config.yaml
n_layer: 11
d_model: 96
n_experts: 64
experts_per_token: 2
d_expert: 96
d_shared_expert: 128
activation: "squared_relu"
moe_layers: [0, 1, 2, 3, 4, 5, 6, 7, 8, 9, 10]
router_score: "softmax"
normalize_top_k: true
routed_scale: 1.0
balance_loss: 0.00555
balance_bias: false
router_z_loss: 0.0001
n_groups: 8
groups_per_token: 3
init_std_router: 0.0171
lr_router: 0.00211
vocab_size: 7504
norm: "rmsnorm"
norm_eps: 1e-06
tie_embeddings: "early"
optimizer: "adamw"
lr: 0.00441
beta1: 0.9
beta2: 0.99
grad_clip: 0.5
batch_tokens: 131072
seq_len: 1024
train_tokens: 638300000
steps: 4870
dataset: "wikipedia_en"
Below are experts of layer 2 (counted from 0) of a mixture-of-experts language model. Rows are named router (the router's row for the expert), down (a neuron's output weights, with its number) and show model dimensions 0-95. Each number is 128 + 24 x the weight over its row's rms, rounded and kept within 0 to 255. Numbers have three digits each.
After each expert's rows: a language model's description of what the expert responds to. This comes from a sample of Wikipedia text that the model never trained on.

# expert 36
router:150132104127165172140117096115140129151116129167114157120144133091153102136117119119145101080158168093107073127065117108091149143073089109136142151125135110108123093121142084157146116078109135125159130126141141142139113119165157109145155125119111109131113174139107128143142144133098105137
down0:099091130121136116109100139136149117134150153127140143136144165110081118101178131118126130107129131143141106151150142100143088136101135146126123173116089097119185101126088092117116161110110156127159115129121120089086165120125149109101132076175127119134179136120101113092136084121135098108
down1:091113183105126118146152115085126097149114122153154132122134172122064099140121160128146127112179115125142161150115111111157120135108132137149161119162122140130128131153114150141103138080144106093152111103139179142113132162135127110117121099133156119146126179146128113110137107122064169159
down2:133100097090122137138131141084143170120132141154132144116118113155135095141167145122109118100166062123123117138110131181155153126109166114113127115125142139118150118107117153139127135149132140139171128125131106163157145184126171140111115069125106132120145107093107148107123173116138178076
It responds to: Opening pieces of capitalized place, nationality and surname words, like San Dieg-o, Can, Slov, Atl, Val, often in sports tables.

# expert 31
router:116123107130139131096160098123147081137146111171133153118131098099158097151120082105117109111155138115075078120133143111120126125104119124112142122165111112134144103155127112148133095089134129143149138124135137130144139093159140132153193137134123113141160216134101140122138170165147099113
down0:126102129130098151086072146136130123095102119149120141109125128150174151083122144101113108122111158155087123156070132105100127126137147124166149115091171141189134146103177134079140134151151125169141100142112140105092127119154118130115147151133106119107141125104103134148131145100156101112
down1:118099127134137141169124148142105147106165100152120130110099130117122136157138147133155114161179124114122143173138193140139121125137153160149142118108137144169143099155133131143136101065117114104167125100149163128116124159160148150155129145109116125144173124159164184103115159171136134103
down2:151115124112126135115125134162138102072131154111125121124164136137106147161129140106109132124115112161130139115130095101137097189119128166100134123079112153135128189110150125134161114140149104149131146188120117128097060123125125092117122096159175156114139112146143106093085148138131102126
It responds to: The pipe character separating cells in wiki tables, especially at row starts before dates, names or results, plus header divider rows.

# expert 24
router:102150086112142165134160105120141097128098150162114176153143105110171072165098100097135116108148153104099087116090121119129150130095090134122108132138120134131139103126140099126157106105143115160165165143145144128131172076126131113145186136131119116144149164117122151130137145113128095122
down1:096105107118104127120138114129137140137127130126099157136131079132093121087083117107145152142113167141149121099114121097087147156145113219104118120088164118130169139137126129118121123144138135104131126115148090125116160170119149150096108088106127117100144145175134136153126160125081102140
down2:123115128120123164143137138146091090103131109088141083151157126110130173123158128170145105170148112084141114137161201122145156105132119135152131141095101158090130153126111134112104120140140126092142116121144113123139149160149151136127077118111116100159124079121084128132121167152131092155
down3:127173149171098133150139134146118108134106129116134132125118076130155152112135109072078121156100127109125141071125116113145155148121149118142090119127116153106135091115167092094141129153153116072123121109107152131148162181135139120126091125106135114130125093174092151137113161142107104150
It responds to: Verbs like played, set, performed, featured, the word as in as well as or such as, and mid-word pieces.

# expert 62
router:136134109118156128110149118114131109150129138151083166118114124100156084150151115105151094103129177103096070111053132102117148119106104137107143127124138101113111093162145088116134096099127113146146150119130136145172126097143113134139156151112147129157147152102099127131151151154099079140
down0:126125133135158131126139170149143123102164168071129105173173100109128139142119138135128111139110119153148098124155105128136104109120108125145109103169142136118154116073141108120129143136090168126137125158114152145141166096164114119099117117129148124089098097111164087135107153141175067138
down1:134162167144054139145123159126114130105139136109103118117119136146146127099092122074145106112143135137151156123150148099138136118113121163092127131123147113130113086114134134107144147124149079148111113108136089143124101125094137141179139094079094106163161150144109070143155169124109137132
down2:097149129113133150102191142109141084118107107107117126164124180119115131111147116124082102126156162118108123138107137151124107156099112111113129151096200151117120119122140128122164112150154129092128120126174137200140137150104105093130124103169158131109112121144133168129091131118117129112
It responds to: Opening capitalized pieces of words at line or cell starts, often in album track listings and headings, like Track, No, Con, Bibli.

# expert 19
router:106096070119130146115137111132133088162115141160113190103133117097188109133095133091124110137121134074117090144066131111103108143111109132120108154148128125117110137135134085113174108105103126134134129107153128138129142078164144147165136150137123126168130157113108127138122123137112096094
down8:104091145102100150104099135118151111133080165138148128100117133140115124138149136154108098136124124122152136137085128111121100154100055140145144120095137109120130155110166082128128142107122080119131126132123149097143106099126127162144123150133070074109151169123164165133090092120103133114
down9:113165158091101153156112140179143097131125174120129127128178109115151092149154140108120117125115103129196131134119123113129143109139116150140087129151142111113121092161113127109169161159163115124156135072165114157108128130114130097138133129096156131159132065109134109135142145129157108115
down10:149114147117131153120099125133137112110146109136148133127115133158116120132120123164103146161041112133133116145126142120133126174185141091151106160105091166101115148113126114107108145135136117090167136117170111124101154142110123156074080103103126106130136110091115071107102134112130109113
It responds to: Short first or middle syllables split from words and names, like is, us, man, per, dis, ter, as in Mar-is-a, Sum-mer-bee, dis-played.

# expert 61
router:131128078143133168118144089127132082104124131123121130130128136087166113141153081129150076126106130083063109112072124104115108147100112110119131133151127136135135124119140098124158102091136111164160125127130132116138145100148175130141166132104107110137154159108093143158118185143107114121
down0:133115131103118077155107143090148136097123148156135115104128113128096147130098143153101142125131099135098157148148121148129090118149146105128119118080131125066082102154116145153139114151108105142078135128123149098110164096163127150122175160088143120111128148143160126126141075145098174130
down1:129137128131170131162104122090113116125171105120168100120160151107106109160152099153142140169113138115098138112173144155115148185143140091166128109112121139113158127132146152072108135145161137106162149091102109117129123142160127129178129157127154087137122126112125102104086138133080132115
down2:116159145169105164143161153155112104130124110094131140110124157139096115085141084167113170163121091099124135126123111164133105129125112162114128132135139105125144129153122149111139132103089124154168138119088142146110116154111149166132134113137092154129090184144116085095098164162121085133
It responds to: Prepositions and month names introducing dates or places, chiefly in and sentence-initial In, also during, of, plus months like March.

# expert 7
router:136117120139138139131137073130123120136117139138093147121169127090191104096154096108166107142158157115087095133119129097079137110096100118114110156162134118132113112107132120137150121121110109137130152144144152126162120090164143138134205145108140134126162181097093132151153148136116121140
down2:144121115141132143071144170133145133116102125141119115120141140116102122079166062116145098136129162096121167148161102135124132135131105140125112142129159080098121142141101170088137154171082126135151150119130124089132082133180138158156131113171177116122122154112108113148131118138134120117
down3:138116135162100116184145160093139101111175115102136082145139144096123161066149066130123114138114131143128127142143141140112130151111095133126113149140163110086116144151148138093111130156113126136134135167123115071138089131173127111113165129118102118151109106129142106159111138120073140123
down4:104118184120148126178124113101134115115108130132135110144157075148117124096127144159133140121139171139112127098156133124172162135131103155123166123125117173135115107076107151152139127114083180107136125095160097145109115131155165146122152160081164121129134129089124101125129117119137170158
It responds to: Conjunctions and function words joining phrases or starting verb groups, chiefly and and to, also or, not, would, may, could.

# expert 11
router:136116078121169147106121090137128114128112137148118136131151110094171083156142113109119122084139142088069095113088146076072166111101093115109143123150115119120131110152133105131143089120131120137158146124143165112124133085138135150121152148158117128142123170120101124150142161130105090148
down10:122134148086118104117128130135108157097139105100162109087182106162160123124121136120099137154113131154178118149147146149104120113071086131171147117124155106107115100130143168129152159117131115139155130105148145100161140106115134111132179114123097149101152126097155158117131116102108081166
down11:140173143104121116128110180106183122122157135171149142094108130106104123145131110136142131131202112112151103156115109147165094072117112119152107118148136131135110130162094123112129110092109178164151133159126135123128145124121157096096081158117128097125139113140158115142154103123130138160
down12:149172137127127136149183100159150129135140157117138123146171160140111102098159113143131143144118149114160096121136148131113150109153087082147090116114115148184119113095090098128133141164135122112073095146129171093156118131119113145145113083154135157157137157124131102088122117135147115152
It responds to: Capital letters and consonant clusters starting names or words (C, H, gr, fl, Cl, str), and inner pieces like amm in ammunition.

# expert 18
router:120160103120139120136130096120105100124131142143119138126138109101175097157133106105136110057141147115080089099113109093119136133094107112123136122121127115103103104141134098119165100128118107113119155145148143128142143077165109126166205144118121126132146197106093119156113123138110106128
down0:119120105136076172096145076082110146176118115129143104122137144131085128140117104151119154132193155161131114091127116136167135126101111128118117113097103139092169118090118119149098129125116070101129117119127103133118107135133124124125114150139182133132113130138190107126115114133160092120
down1:140129182123156121166090098138173161167125163135106147149142132151103155134094140150156142112154092104129174145085106144079131119090109094154114121143150127142164148107103154113143131134120119122119119151101160126138118117147087130125127134133118104161110158151121106144082090144089115092
down2:217123101122129119174141154144101127114189136107100136147114093075097136114148157146123128128137118133114114124125146148104101139103136113128142156130122160130149133154142103117163163137111116140130121108146138090138151092155152119155084156105127120170087089145145112139106144148103139090
It responds to: Pipe separators between numeric cells in sports standings and statistics tables, plus semicolons in number lists.

# expert 25
router:100132050112133178120126114101169114149117123171113152108121112078168097123129129101147115123134120104089103099084127101097169133121143107122119147166139132144120127125128095120142085111129134135141159143132139125154123094133119122172196110153123123116133181095103119143121116142108116129
down4:123087115113131130092148116147141086107141128130131172132149154129102095079184146137096137130115129145164161127130162123160135077130152178135157112165141170118129152085132099111133120111087128138119125098119135082127103117133102079107140122154143128160137095131132097168102116142146112101
down5:112175157104144143095175150147145109131141106142120100145128136152056109148157169125166134110141132116126128161131117132138165140137115133181124108129164098120110119116117105145161139113178146170116091146131086156131126091101130118108169112119127111126113130119185114138128087109105151153
down6:086144126122124146152076119069126173076136166116129106127146095105094124123119159122119110111108114120151109146095139102172125141123146131155099099149129119154137143189150121168158108106121132144145110141143153155168126105148125084177140142126100092093089144138138118152108130130133136142
It responds to: Single letters or tiny fragments inside or starting rare words and foreign names, such as r, g, y, z, St, as in Sting-r-ays, Kozarov-y-chi.

# expert 30
router:142151067121150147117142119139142096118122147166128160115174136128172113108125110101131123107156166109091081109069111062109168116109114128136142145160132114111134108163151081149163105088117132136169140129113135124142145089140139131141153155133132102140117147117111132148162123121089121140
down0:146119124097150140122119157160094175144102124105136167120113137116153135138170100125111103115127137107131132126085174090136104086103113159090107147147160152100112124157111174133086083118129129168137171107120128112140114159119104070120130119116114121123130129115142114145106129134057157127
down1:114128152154107140095117170111124178109102155089096157142114089163151124122135150140152173120140138173168145168114093139110112167150111160124140135135108147089089164151129105124084158164122117129124114116146103147088134143116118147111123136102131109131108168091114107135163157160149139136
down2:124100172124126143128134140114137122161120166114130125089141149129106149150120176139120135108125084133163122136137147101098153117128045133137072179147139126122120164118140118146107160147097099124145082107160121133115155152091135128105115111116146146153106092090147111090167139091122136130
It responds to: Word-initial stems of scientific or Greek-derived words, like chem-ical, ph, hy, str, col, especially in biology and chemistry text.

# expert 41
router:117120118102137142134152089111139077142094128132108139123134102105159095165125092102115116104159178094099081100097143103129138143084142141098120124163140142114146091111155081161155124086144100145127132139143142137121147092133115139140166142110134152151125164129084138128143165158112084138
down0:153113108173118109126089117120090093064129086114142163124136121146143129158154133189156137091140107133089109119135132095128114135119131156132161156118114164105155104101125142123147141163174126121165109131170132120141131101090156142108153134149130108084165124136106135122147119130148172096
down1:176106099136100145103137139151137102137099155139172107155124132165101121136133094137101123104092142143123130155143112124138168119175148130144134176168079130086126112133135110135145142173097131119137124125119085112102138122108139161123106123103153115093084086086136112155121142084137171141
down2:137116116117084137149112178093135141119103140098084137124124096139119103124100133129128104110110078131121160109118120123139102130126145129162100166128076145138106108076124118135145144180168131117144142143128130140130140145182113094143093136090074120126088150120126111156149089118138176155
It responds to: Determiners and sentence-opening pronouns, such as a, an, this, It, There, usually before was or is.

# expert 56
router:153133107133141173106149113139105104151127138114096151135136110116168103147088098138164132131142136113106099110090140055124160121114153151145160159144111147109134096121133098121159102116115106150141160161166148136127146081159103167127158146110116085137138152130082163098151142154116121140
down8:175113121136101139056141161116151099122163146144145121119136156146119126112115130145118118130121116119131083109120119128140095132143123126121071122123121167128164191156089130082098129139156148088115085117135148114171118135138148124141086130118120129098124108127161127100131158127107161190
down9:134119091109115140142169130158115114122157139145132161102145127157110109110154104122215104137144166128125086089124126117190121143110142141107141126121147139133156155148138113126116134134081154115129112108124132141142108124114102119064115095134117087106073156156113145147176119126154121133
down10:117116161090114149111108127151137107113122102154102098110178133145149157147117100190123151128115113119124106105131130150140089149123141141181144102118133125165139166135144103109117149153126152131116194111124143078111132123095122120136112101103121117113122125117156091105143131145151067188
It responds to: Determiners, numerals and adjectives before nouns, such as other, two, new, most, multiple, numerous, and the superlative suffix est.

# expert 1
router:137144105119132130132150086131129123132135113135138161125138128057189080151124121108109121070144178121090073134056122106117120121115106140154132161155134130092126114162120093126158116111116130140154106145129138144131127111175174142117137140133119120135128144141082156125126136124117095148
down0:127168107151109115112102153150115159156138112135120127097081110116128110128141153146169152126197138143093153151106101149138129105156122082106101122122095078111121101151105163140136097137117140141139135120160141139135103144103155092105143140075101169147158122146161137096134102095159126123
down1:101113111126127124185165127157146133158144127114104071169118107196106126128135141115123137120170122125090114141149122123126075094161111124120125108092166129135167112120123112125132128135133148143087086126096132138114119122143133105101121123209122111121163134159124129156110096149117145099
down2:108132119125132107135090148138101117115103138126149124133157137151127131143123127105100174159150104102087154124127139165108117064087140110125106121144131110173070143135086120126115152165091143131119078144118172121154116131141166108112114102107075128152119112141173166139130136150118131169
It responds to: Middle pieces of long Latin- or Greek-derived words, often followed by endings like -al or -ation, such as grad(ual), equ-ival-ent, colon(y), regul(ation).